config.toml
hidden_act = "geglu"
lr_router = 0.0015
norm_eps = 1e-06
init_std_qkv = 0.0436
decay_fraction = 1.0
Below are experts of layer 2 (counted from 0) of a mixture-of-experts language model. Rows are named router (the router's row for the expert), gate (a neuron's input weights, with its number), up (a neuron's input weights, with its number) and show model dimensions 192-287. Each number is 128 + 24 x the weight over its row's rms, rounded and kept within 0 to 255.
Before each expert's rows: "mostly gets" lists some tokens that are sent to it at least half of the time; "comes after" lists some tokens at least twice as common just before its tokens as in all text. This comes from a sample of Wikipedia text that the model never trained on. Tokens count by the router's weight.

# expert 213
mostly gets: " World", " International", " ENG", " British", " Japan", " European"
comes after: " the", " |", "|", " by", " United", " for"
router [181  90 141  99 100 106 134 103 123 178 125 152 134 145 147 109 128 125 109 168 144 109 171 165  75 130 156  84 112  96 129 162 126 150  89 117 139 151 124 152 103 101 162 140 146 108 127 159 167 134 151 113 124 175 123 145 121  83 124 106 144 157  91 119  93 118 128 151 117  98 146 107 133 106 147 146  83 106 141 197  89 132 159  93 129  86 122 145 151 128 151 114  83 106  99 189]
gate0 [114 115 108 162 143 154 130 125 155 105 136 139 123  71 132 212 122 162 128 113 148  89 177 116 167 113 127 101 148  88 125  75 148 185 145  89 167  75 144 137 133 111 137 118 134  73 130 123 129 150 109 153 110 118 126 136 104 142 143 191 159 168 110 118 117 122 128  89 123  98 110 103 125 142 150 151  91 174 126 147 143 137  87 154 162 152 152 128 147 122 133 140 153  83 123  87]
up0 [139 140 105 142  93 141 116 191 124 108 131 127 131 123 113 165 144 125 112 129 172 138 153  84 135 131 113 137 111  96 142  91 129 155 165 135 160 114 144 161 168  91 120  89 113  78 106 147 103 149 172 114 176 131 123 140 116 138 139 152 114 136 113 140 136 121 165 128 127 116 153 140 144 149 135 174 111 165 109 113 131 163 121 117 143 137 134 123 117 117 159 147 132  87 153 107]

# expert 142
mostly gets: " 2017", " 2022", " 2010", " 2023", " 2013", " 2008"
comes after: " in", " the", " of", "|", " New", " from"
router [142 136 147 143 128 130  87 144 130 120 115 142 118 131 113  95  85 119 108 119 140 122 156 131  99 154 190 128 122 162 136 134 111 103 136  94  88 117 125  89 159 146 138 110 139 149 121  92 113 142 135 168 119 119 115 106 139 158 100 145 151 138 146  94 102  94 114 148 136  77 108  85 110  91 138 110 167 108 153 169 136 170 145 112 102 122  99 148 173 122 123 156 114 104  99 132]
gate0 [ 87  87 169 148 128  89 131 137 177  84 155 159  96 106 151 110 128 133 136 133 136 141 157 169 110 159 168 146 188  98  55 119 105 125 122 141 173  75 116 109  73 117 143 134 132 118  99 165 156 133 118 119 140 149 142 111 113 110  83 127 156  98 135 111 158 145 121 111 114 116 134 108 144 148 157 128 151 120 144 135 115 146 136 152 156 119 108  73 133 159 111  87 109 123 126 153]
up0 [132 154 100 140 138 163 110 115 111 148 146 107 151 102 150 142 183 139 141 136 103 145 121 133 151 134 126 135 120 108 129 122  91 181 144 148  73 168 101 123 127  82 118 110 139 115 110 121 141  70 109 103 168 153 110 152  99 133 148 103  91 150 149  97 184 129 123  97 109 114 144 111 112 122  98 147 137  93  74 106 172 115 150 162 139 120 145 142 130  96 132 158 176 152 133 137]

# expert 149
mostly gets: "The", " the", " The", " your"
comes after: " on", " of", " to", " in", " with", " under"
router [116 112 146 101 167 116 134 121 150 170  91 122 144 133 142 126 132 144 119  95  95 125 150 156  69 151 124 129 151 126 140 193 104  94 125  95 119 115  79 119 141  94  88 169 140 124 117 129  69  99 156 139 107 141 111 133 152 122 123 115 165  96 166 154 124 123 163 154 151 152 117 108 141 117 180  95 128 101 136 106 157 145  92 137 122 120  96 159 158  91 133 133 138 165  95 107]
gate0 [179 107 159 132 144 117 117 153 127 126 134  84 126 110 110  88 108 136 165 111  89 121 136 132 115 102 189 152 109 127 109  57 133 113 136 191 150 130 109 128 148 122  89 132 150 131 119 143 138 172 148 133 118 131 115 120  93 123 123 182 129 135 130 106 140 131 163 105 138 125 134 131 114 143 121 134 158 100 153 123 155 119 159 126 185 191 139 147 113 128 121 120 131 168 139 170]
up0 [112 115 134 130 101 152  94 158 112 158 144 120 138 112 158 153 134 139 107 156 200 139 123 109 190 145 102 108 122 121 130 152  74 102 131  89  93 110 125 148 102 164 140 123 147 166 149 115 137 131 142 122 178 116 126 158 132 160 145 116 114 141 123 178 116 144  97 133 101 172 121 100 152 104 111 146 107 161 116 121  89 120 127 112 109  79 142 120 103 122 136 107 105 125 151 109]

# expert 15
mostly gets: " Ocean", " band's", " Marvel", " Indiana", " NBC", " Hindu"
comes after: " the", " The", "The", " \"The", " a", " New"
router [124 177 149 148 112 150 146 107 123 143 152 156 155  92 124 118 111 144 112 148 120 127 119 135 114  84 129 105 137 167 135 151 103 164 133  97 138 120 107  92 104 149 167 127 161 135 132 129 169 164 165 180 144 129 130 146 167 100 142 153 145 140 143 174 154 111 139  81 105  58 109 143 124  87  94 141 100 135 136 140 147 121 135  96 151 118 114 167 152 116 111  89 150 137 111 159]
gate0 [ 89 132 152 108 132 138 132 135 130  75 111 129  91 100 126 102  69 134 105 143 117 135 124 145  64 129 145 128 173 144 167 113 105 103  98 124 107  70 116 105 133 113  93  67  99 132 136 122 154 129 151 137 131 132 120 149 140 112 120 146 164 146 102 139 134 125 122 122 132 100 124 130 147 109 103 148 167 149 150 118 126 153 136  91 109 120 152 132 129 152 110 100 144 103 118 187]
up0 [128 120 136 128 101 161 138  91 134 132  99 130 149 190 111 118 108 121 162 127 119 132 103 151 121 159 125 165 113 122 140 127 178 121 110 164 137 183 155 148  86  91 145 144 151 152 106 137 144  93 128 125 123 118 121 148 105 132 143 125 109  84 114  96 146 156 149 136 121 146 129 106 156 132 149 120  96 108 114 136 100 105 118 134 184  89 108 151 133 106 100  92 177 136 141 118]

# expert 181
mostly gets: " His", " the", "The", " The", " (the", " Its"
comes after: " in", " to", " for", " as", " and", " at"
router [106 110 159 122 167  93 121 103 126 138 122 122 100  83  80  94 132 149 153  85  84 127 154 141  83 139 131 168 130 127 116 144 121 122 127 138 167  97 125 143  83 132 114 150 132 144 118 126 117 103 142 139  95 105 152 120 152 104 144 119 163  94 149 126 138 137 167 131 123 154 140 136 119 108 132 143 181 114 123 140 145 152 107 139 140  94 131 142 161  87 100 139 163 158  82 168]
gate0 [110 142 106  77 116 138 142 150 152 134 126 133 148 129 146 152 129 150 105 129 153 158 122 123 154 121 128 121 103 150 114 158 113 182 126 123  93  89  92 125 141 121 169 105 147  92 146 128 142 126 117 132 137 139  86 152  94 178  97 129 158  80 143 115 160 136 110 112 133 135 149 119 185 100  73 116 112 130 111 137 106 143 134 113 101 154 178 141 160  82 118 102 109 114 120 133]
up0 [122 137 178 132 142 111 137 144 118 102 146 141  99 119  91 135 108 122 115 157 111 114 121  89 137 122 129 136 117 141 116 172 115 126 114 101 146 140 152  75  91 117 121 140 100 131 129 144 163  93  68 140  82 129 111 132 156 142 126 105  61 162  95 103  85  91 126 148 109 109 112 117 180 132 139 137 119 163 129 118 104 106 149 127 118 115  83 107 128 180 166 170 105 107 153 152]

# expert 174
mostly gets: " new", " original", " modern", " traditional", " Japanese", " American"
comes after: " of", " in", " the", " to", " a", " from"
router [ 81 155 157 140 117  82 108 126 151 118 153 169 174  83 124  95 143  94  79  93 129 102 126 158 146  99 115 125 176 155 125 148 101 153 150  59 142 110  86  97 158 128 137 144 183 108  86 106 135 112 137 109 101 145 110 124 143 122 161  99 140 118 113 131 103  80 145 148 123 118 110 126 147 118 182 136 108 152 149  95 157 168 134 131 117 127 132 178 169 152 151 106 123 118 147 141]
gate0 [125 101 149 144 127 128 159 144 152  83 128 131 145 157 103 123 121 120 119  67 136 101 101 159  91 162  78  96 145 131 104 157 173 112 119  83 123 101 153 144 110 183 151 121 129 123 118 135 127 165 143 102 107 115 113 113 109 135 124 118 123 100 151 123 141 153 169 175 136 149 193 114 137 166 124 104 117 116 119 107 130 144 114 153 101  97 148 153 150 154 110 112 114 133 146 170]
up0 [103 133 169 114 124  98 109 139 128 130 108 135 108 109 102  92 130 138 118 109 132  84 138 126 147 132 137 107 142 118 128 168 134 104 125 120 142  79 138 106 110 194 124 136 127 168 104 155 101 115 162 104 143  73 117  87 110 141 125 138 107 135 135 142 133 127 125 115 144 100  92  84 124 145 144 112 158 112 110 105 104 118 138 153 104 103 115 155 158 123 148  98 136 130 156 145]

# expert 20
mostly gets: " name:", "|---|---|---|---|---|---|", " ENG", " Episode:", " Order:", " MF"
comes after: " |", "-", "|", " Succeeded", " –", ";"
router [ 95 106 146 115 139 139 156 147 183 129 132  93 134 142 129 146 151  92 125  95 149 132 151 139 134 101 103 123 135 115 120 122  92 158 131  90 148 123 126 152 124  95 115 110 130 133 141 141 164 148 131 136 112  88 152 144 111 138 155 119 155 118 155 161 121 110 179  86 105 128 120 135 129 154 152 109 109 116 111 144 127 141 116 159 143 172 110 144 116 173 149 122 120 111 192 113]
gate0 [ 66 130  90 109 133 120 119 143 147 103 110 167 116 148 115 142 112 126 127  97 108  85 133 147 119 130 134 150 151  99 121 103 172 106 107 138 105 103  90 128 122 122  97 119 150 161 137  82 133 115 110 137 160  97 138 128 126 120 141 104 138 133 128 116 149 111  89 101 143 111 149 172 110 119 118 125 149 124 134 167 137 139 151 100 100 139 118 116 122 166 128  93 108 188 163  72]
up0 [135 138 147 123 125 127 175 100 115 157 154  86 163 118 104 112 101  97 125 137 138 138 119 129 134 146 137 118 118 204 155 143 112 135 134 132 142 111 168 116 132  97 141  91 139 121 118 138 131 148 113 103 100 128  88 154 106 142 100 164 110 103 129 122 126 137 200 129 116 141 130 125 156 158 131 145 148 123 160 103 131  92  99 156 168  89 125 129  96  99 139 152 124 100  66 164]

# expert 14
mostly gets: " 2010:", " 8.", "10.", " 9.", "|", " 6."
comes after: "\n", " 1", " ", "\n ", " 2", " 4"
router [147 153 102  95 134 150 150 126 191 123  89 153 117 156 132 115 130  79 131 118 148 102 107 146  98 136 119 137 125  85 106 122 146 108 131  88 135  96 155 120 136 136 111 133  94 142 108 149 147 156 149 138 109 116 136 160 153  87 121 117 104 117 149 148 142 181 131 133 123 142 112 130 144 147 146 117 133 128  98 146 168 146 128 143 126 168  94 152 149 138 147  80 156 158 168 157]
gate5 [110 126 163 115 158 100 135 167 139 126 156 150 118 168  95 134 116  74 119 176 110 111 137 139 109  97 101 169 139 107 100 178 157 153 145 131  86 157  89 203 125 164  84 128 139 130 138 122 153 166 103  96 133 146 119  94 125 160 123 118 129 160 159 133 133 148 125 114 154 156 119 148  91 160 116 147 166  85 129 110 154 152 112 120 128 121 118 113 146 164  88 100  89 104 140 140]
up5 [122 149  90 149 113 134  97  99 110 122  71 120 124 110 132 141 145 160 119  81 144 140  87 139 130 167 131  70 157 139 205  85 128 128 123  85 171 116 167  77 134 139 155 159 137 143 108 141  81 112 139 143  98 111 155 168 124 140 136 158 106  91 132 140 107 109 130 119  91  96 101 101 135  84 138 122 125 144 133 151 135  93  97 154 159 110 146 144 111  70 149 154 112 140 115 128]

# expert 52
mostly gets: " Country:", " Website:", " Kingdom:", "Personal", " by:", " Preceded"
comes after: "-", "\n", "|", " Order:", " Binomial", " Years"
router [182 135 117 155 102 131 138 120 116 152 121 129  64 145 136 120 180 144 145  75 134 155 122 110 137 105 105 130 130 149 138 124 111 151 164  95 127 134 133 174 140 130 133 118 127  98 107 135 123 173 105 120  99 126 158  92 114 124  95 121 159 104  95 148 141 144 151 118 106  91 102 128  96 138 154 128  82 142 112 165 126 133 105 101 130 132 116 171 153 176 145 120 112  80 156 135]
gate7 [201 118 134 145 141 155 147 163 125 154  97 125 140  88  86 133 121 171 110  85 113 118 149 154 155  93 144 108 124 102  92 135 139 149 164 109 108  89 117 142 181 139 148 169 134 146 105 118 141 150 133 123 159 125 144 137 119 129 179 140 135 108 117 167 142 150  97 149  89 101 122 142 156 147  95 150  94 153 134 142 147  98 124 126 135 153 117  93 131 108 126 169 135  83 144 122]
up7 [143 123 133 108 154 117 140  51 162 133 125 115 118  98 120 139 110 140 113 159 173 105 129 121 124 133 122 118 140 152 105 109 115  81 147 122  90 143 117 113 147  68 101 124 136 133 157 156 155 118 115 162 130 143 130 154 106 162 150 105 110 114  90 181 100 114 133 135 148 106 104  94 111 120 144  96 109 135  99 121 111 144 134 110 146 144 140 115 122 176 133 122 137 130 114 126]

# expert 77
mostly gets: " name:", "\":", " Synonyms:", " 2010:", "2:", " medalist(s)"
comes after: " ", "\n", " Win", "|", " MF", " 4"
router [105 149 126 145 152 155 131 150 112 112  88 145 100 127 128 100 135 163 153  98 134 104 132 200 137 113 166 157 122  89 161 138 133 116 129  96 113 125 146 110 122 150 118 133 109 119 101 132 113 160 118 147 116 128 130 144 112  97 116 139 135  65 157 179 127 132 152 152  99 133 121 107 113 122 152 121 103  83 127 125 170 129 117 124 117 151 124 141 160 106 116  90 128 104 137 112]
gate0 [127 119 147 134 136 177  98 125 101 150 151  94 114 163 119 120 150 138 105  97  90 133 143 156 133 115 132 120 123 172 147 116  81 128 166  99 146 133 118  82 134 168 170 139 141 117 115 138 149 125 116 114 138 104 125 108 183 149 123 133 158 119 130 105 147  92  89 177 117 127 125 125 150 120 164 121 129 136 130  88 118  95 157 169 101 126 175  84 160  97 134 125 166 141 121 142]
up0 [ 87 149 135 154 119 115  97 148 134  82  98 153 156 105 121  88 111 145  83 120 129 102 175 157 120 115 137 100 139 105  96 115 172  93 136 162 151 160 166 140 113 141 122 159 132 114 124 127 110 124 142 177 112 151 162 168 117  90 141  73 119 165 129 156 141 124 121  75 114 110 130 115 106 120 128 119 113 150 139 116  61 147 124 147 128 131 101 132 138  89 136 150 117 101 131  84]